Experts of a small language model.
Size: width 320, vocabulary 8192, 49.1M parameters.
Experts: 192 clamped SwiGLU neurons an expert, 3 picks a token.
Training: a variant of Muon for the experts, 5277 steps.
Below are experts of layer 6 (counted from 0) of a mixture-of-experts language model. Rows are named router (the router's row for the expert) and show model dimensions 128-191. Each number is 500 + 25 x the weight over its row's rms, rounded and kept within 0 to 999. Numbers have three digits each.
Before each expert's rows: a language model's description of what the expert responds to. This comes from a sample of Wikipedia text that the model never trained on.

# expert 32
It responds to: Commas, periods and clause connectors such as which, where, when, as, but, however, including, marking clause or sentence boundaries in prose.
router:503522485516467537507498478511508504516527459499514505483511548492490511492491497550454487490507510516515492445516488476525461480512508535487512477483513505451493497514480421472483519495494465

# expert 17
It responds to: Words in names of countries, organizations, leagues and events, such as United States, World, National, University, and nationality adjectives like British, Chinese.
router:505493504503486477521507500557509461514513490528513511511506529462482514468479507509494510465513505516556522483512499464461503478455486526514494485448492475506473462490471516504503498508511484

# expert 30
It responds to: Auxiliary and main verbs in narrative prose (was, is, had, been) and participle endings such as -ted, -ed, -ing in passive clauses.
router:494493511520577453511499470511460489509523483517477526518497524526492480485489470512498489469499504493520494446490520513506506505527510504489503466473502504444504505491465471496494529501467484

# expert 9
It responds to: Function words after a subject or verb in running prose: to, of, for, into, modals like would, could, may, and main verbs like began, sought, provides.
router:498499551498542496504510464508484456525533506495470562503479478488477518490478499506525435490498515471519459468500510506483534521496509494514514475492519490472463496487489479477501517495479490

# expert 38
It responds to: Colons after field labels in infobox lists (Population:, Tracks:, Tribe:), plus pipes, dashes and linking prepositions such as of, at, by.
router:473491525479596520488503462517505512511482517554500526497496542507519495504494513537462505493560490523507474508523487491546469512484501486500507487492510526478513475478467507538522496521490483

# expert 16
It responds to: Commas, and, or, while, because and dashes joining list items or clauses, including commas between track numbers and in large figures like 4,401.
router:488511498512480541510504465516467514530514459500492509474500506487516488494498513518491498512516530520503504481552486517506480475509507550517520454447512529456491512488489449486527529508523463

# expert 1
It responds to: Early and middle pieces of ordinary English words, often verb stems before -ing or -ed, such as Beg-inn-ing, block-ing, seek-ing, out-bu-ilding.
router:490553526524547532490520512495457497517534502499511536487526476519492487515494470491471488489487473433546508497471453438492472518499496469468516460516498515517463472513501445515474548554482489

# expert 10
It responds to: Mid-word syllable pieces in transliterated South Asian, Middle Eastern and East Asian names, such as Ya-hy-a, Siva-k-umar, Kakh-abe-r.
router:507478528489522500532513468493436500517494478480472488495482463456487490478465511511503509498539547492499487493521463512472516492466473487462493543455490520511519473514454519514501487528469489

# expert 39
It responds to: Conjunctions, pronouns and discourse words that begin clauses in prose, e.g. and, or, but, he, However, therefore, The.
router:499460516545498540507504466481520475531522485501465511467517517549483462460504475548490510503472583498498481472520502518499498529476506492513535478504440519476476507478475504509513511513485452

# expert 7
It responds to: Letter pieces inside rare proper names and surnames, often after a capital, especially in species and sports pages, e.g. Dem-eri-tte, Tre-n-chant, spin-osa.
router:520537548468535500521490489478502526524497475482481518501518469478489478527493495543491515496529554466486527479504512451509489504502493502460500517500468481531529459484497502532490490517503498

# expert 11
It responds to: Inner pieces of ordinary words, often adjectives after was/is/be, e.g. fami-lia-r, unclas-si-fied, sat-is-factory, g-ree-ted, or whole words like known, able.
router:491514496512546506510515509500466473471512488501496517523493510522414492473468496523515482499487511458546519511457418480488502459500466497486484479474503493522480524503510474587490503494469518

# expert 33
It responds to: Closing brackets, braces, slashes and single letters inside LaTeX math, chemical identifiers and codes, plus some table cells like freestyle, Airport, Records.
router:512547560509486501497502500507458491494510493538459500517496516467511473502501493514459495485534495494501496524509474495529507533439517538499474488453505485517459476450477492536516498511521471

# expert 26
It responds to: Articles and possessive determiners (the, a, his, their, its), and the leading hyphen of infobox-style list lines like "- Built: 1916".
router:487490506476521552520504498525520507508512465522538491542532519506514483477472484524452477474510562478529480486474508471521494528510457501502544487499500496440450509481516481514519494495498485

# expert 12
It responds to: Subject pronouns like it, he, she, they, and nouns after the or a in prose, such as name, track, region, village.
router:499508546495504524504513521478516483506527456532498516533555526469512494494505489523459526484490517498514519512494545466470486526510473507494504510531480504440499466457522509532498527501489488

# expert 22
It responds to: Numbers, dashes and short codes filling table cells, such as boxing results (Decision, PTS, UD), scores, times, percentages.
router:495486499507563496528523489500483445503514490524495515487505511497494481515526521508528492468524551477485522450471504513462491492456497564502451477487497501519485546481489467526507516496496430

# expert 24
It responds to: Plural endings and time or quantity nouns ending a phrase, such as times, years, people, season, and years like 1968 or 1960s.
router:512524539550526525546513511481479499480536492515543498508513510466512485473524494510494500478498504514508516493492514464492477488473520503494498524495518521465472512464514508495525519489480508

# expert 18
It responds to: Word-final pieces and accented endings in French, Spanish, Italian, Portuguese and Hungarian names and phrases, such as -ón, -ía, -ez, nationale.
router:487483501489463480551513506503444462486504503484479515505511475433460510494494529506505528487502483470475523491490526501495485471483475471474518515432514522504510471493478519505492493516504510

# expert 21
It responds to: Table pipes, heading equals signs, closing parentheses and semicolons in lists and infoboxes, plus taxonomy terms like Phylum, Animalia, Insecta, -idae.
router:498497500532516500502527495488490477521514521502540525546503459489474469472509491514464504492478502489512499467451498487479496490531509544469507507507504513428490480486454518546558507513487499

# expert 13
It responds to: Later pieces of personal surnames and given names, such as Stil-well, Schroe-der, Nicho-ls, -ford, -kins, plus whole common surnames like Smith, Jones, Johnson.
router:513500521500454506565513478485479483514507475507552521506516481502486488472517517486513511462551526493489538497506504485512525478471511506438487464458502492494498467515473498471484493540490506

# expert 23
It responds to: Month names and prepositions or articles that lead into dates and places, e.g. on August 8, as of November, until 2006, in the.
router:476489523518489543526523468541507483548495449541465551475536527458518497483502502499502492470525534500497478504532491516523521528484485518485492477471477504496464519476524532468524485539515472

# expert 8
It responds to: Infobox field names and table column headers right after a dash or pipe, such as Language, Label, Total, Votes, Candidate, Genus, Coordinates.
router:461523526543540502476527488514468453479521492494450500507504501484490483485488471485524471482557516474512525504418480530502476466477536542489515485501444520521485535419507505506502512498502507

# expert 19
It responds to: Endings of common nouns, especially roles and institutions, after the, a or his, e.g. vice chancellor, trustee, leader, teammates, government.
router:494514555499531476514506503498520473491491492547510489559530507499495501485502463529474512479509484517532535523492487459517462471534442547505481532494514520489486503453498497486493521497491502

# expert 37
It responds to: Articles, possessives and quantifiers starting a noun phrase after a preposition or verb, such as the, a, his, their, one, some.
router:474475531507493527536492517552531502493526500507488513517522550527473485457460477521487464453510566462524482509495489476484525503498448511484531498498431502442490507447505502473509522506504480

# expert 25
It responds to: First word piece of a proper name, usually a person or place, after a comma, colon or title: Hel-mut, Dor-othea, Chi-wetel, Hart-lepool.
router:470570495525518514504518472521468522516519480497514507523509495441491445495464505539475505522540522478468453510474516488486462522472507475433507538511493516486521466528452506477520471542470490

# expert 4
It responds to: Pipes, dashes and line breaks that open table rows or bulleted lists, and three-letter country codes like BRA, USA, ITA before player names.
router:486507519483530490497511493488537494517500464537531480545514498495505478487452499518445442479512491496508507470516490463521476486494486507517520455524475511453507449491479459496513504554484477

# expert 36
It responds to: Line breaks and pipes ending list or table rows, plus word-opening prefixes like co, re, sub, pre, ex, th.
router:494488501514505488472513487496554502493541514515470507505516543493495522484480439510487515485498506450515477543513459483524513506527500519477483466546450520512487484475500472479503487509472491

# expert 5
It responds to: Words inside titles of songs, albums, books and shows, such as You, Love, Night, plus sentence-final periods, exclamation marks and Japanese characters.
router:517531548488512497477519516501504473495522480497522502525552487466485505499484502507489485508535506500543528467500454485506509522514507544518493501453524501504487482504460508531499534513485500

# expert 29
It responds to: Adjective endings like -al, -ic, -ical and whole descriptive adjectives before nouns, often in science or medicine: local, military, Russian, anal, computational.
router:447524511517539558451484501507521507489492483532489514505492547461486512490497485542455460502507512470488470526493463506501443538451481488473495540488482500520448499446512493500533491515492484

# expert 28
It responds to: Prepositions starting a phrase after a verb or noun, such as of, in, for, from, at, during, often before the or a.
router:498552519487524520483503470512541495553504497513463571489512536501510510497498479508485438498547509512548463473500494472556506500483514469471485500496500519478449485511498513489501508492494474

# expert 14
It responds to: Pipe separators between table cells, especially numeric sports and election tables, and US city and state names like Carolina, Boston, Detroit.
router:508508492507503485517516474497527491565534485553467493521508449506502483482511525531490535507503507495492526462476468504480521514502531548478454477509499474428512503480445509542512492533480460

# expert 0
It responds to: Number pieces, decimal points and minus signs inside table cells and score lists, such as 99.0, −23.4, 7–0, plus capitals inside country or race codes.
router:505453497515511492512555471518500478486485480529505520495505528538469458510520463482504435501537517498537512524500480494490449484478484510468490537446441504479458518462483435559505494497477465

# expert 6
It responds to: Hyphens and en dashes inside compound names and ranges (Port-of-Spain, Under-19), and word-initial pieces such as un, inter, U, R.
router:481492499506522537522509478523532548522523471522560498552514520457533464523460504524481492492513467476528475532476548487509462483509512487510467493489494484478506480485507474538506491520473440

# expert 2
It responds to: Line breaks and = signs around Wikipedia section headings and heading words, such as Career, Personal life, Plot, plus table row ends.
router:490493489523512483505537505472510494521528518503468480513514521469506472491538446477516520439494492497519468470458471502495455464497472507500512540473442489505488491474505507526510487481452495

# expert 31
It responds to: Opening parentheses before measurements or notes, heading = marks, quotes, and first pieces of names, e.g. 4.55 m (14 ft), "Big Sam", Don-uts.
router:465503502541532462511517518552481520547530520519482513505482532445449498502480436534536514497501488453531480458477466533510469498525488525486555484498442509508473465494483486503563452493461478

# expert 34
It responds to: First pieces of words split into subwords after a or an (be-auty, per-cussion, sw-ashbuckler), plus was, were, being, been.
router:456450508520528462460510493476520532495476497517447530512507511541483500489465459518480508485501536456498495489472457511486507508485501574490481484523516514519496527466481450484549504460465504

# expert 15
It responds to: Tokens right after a person's name, mostly opening parentheses or table pipes in sports or election tables, e.g. Hefner (1–3), plus surname endings like -ssen, Jr.
router:499459505517499459577534485473439495519541499517514525514479493504461486494496514514511504479540513495469536494488504496484510453493514500475511437507475479501492476492470449465510466523494512

# expert 20
It responds to: Opening pieces of longer split words, such as mem, anim, cl, Cent, Av, Art, plus apostrophes before possessive s, often in institution names.
router:498560516485503508491520461522480495504518507538485504503497507496472516486489485496455487516521503517500499512444489442474486540491468501481493505496478488507489430484519489481497546498511486

# expert 35
It responds to: Years and date numbers, especially in birth–death parentheses and date ranges, e.g. (11 February 1923 –, born May 1, 1979, December 2014.
router:500467526523486515478555451486481527482481505523451485485515456503522462507496475518507464477532504469523493505502498516516481461492463513493480508497527478516471508481514529509508498523509497

# expert 27
It responds to: Digits and multi-digit chunks inside statistics, tables, coordinates and legal citations, e.g. section 54(8), 33.01, 44.6098-3.
router:492521514518487548534533465504497499498497511499486523522521551519526464503498455518490435472504496473522489506465497490500488520465455537491483484470467503495477482492503500527476521514521482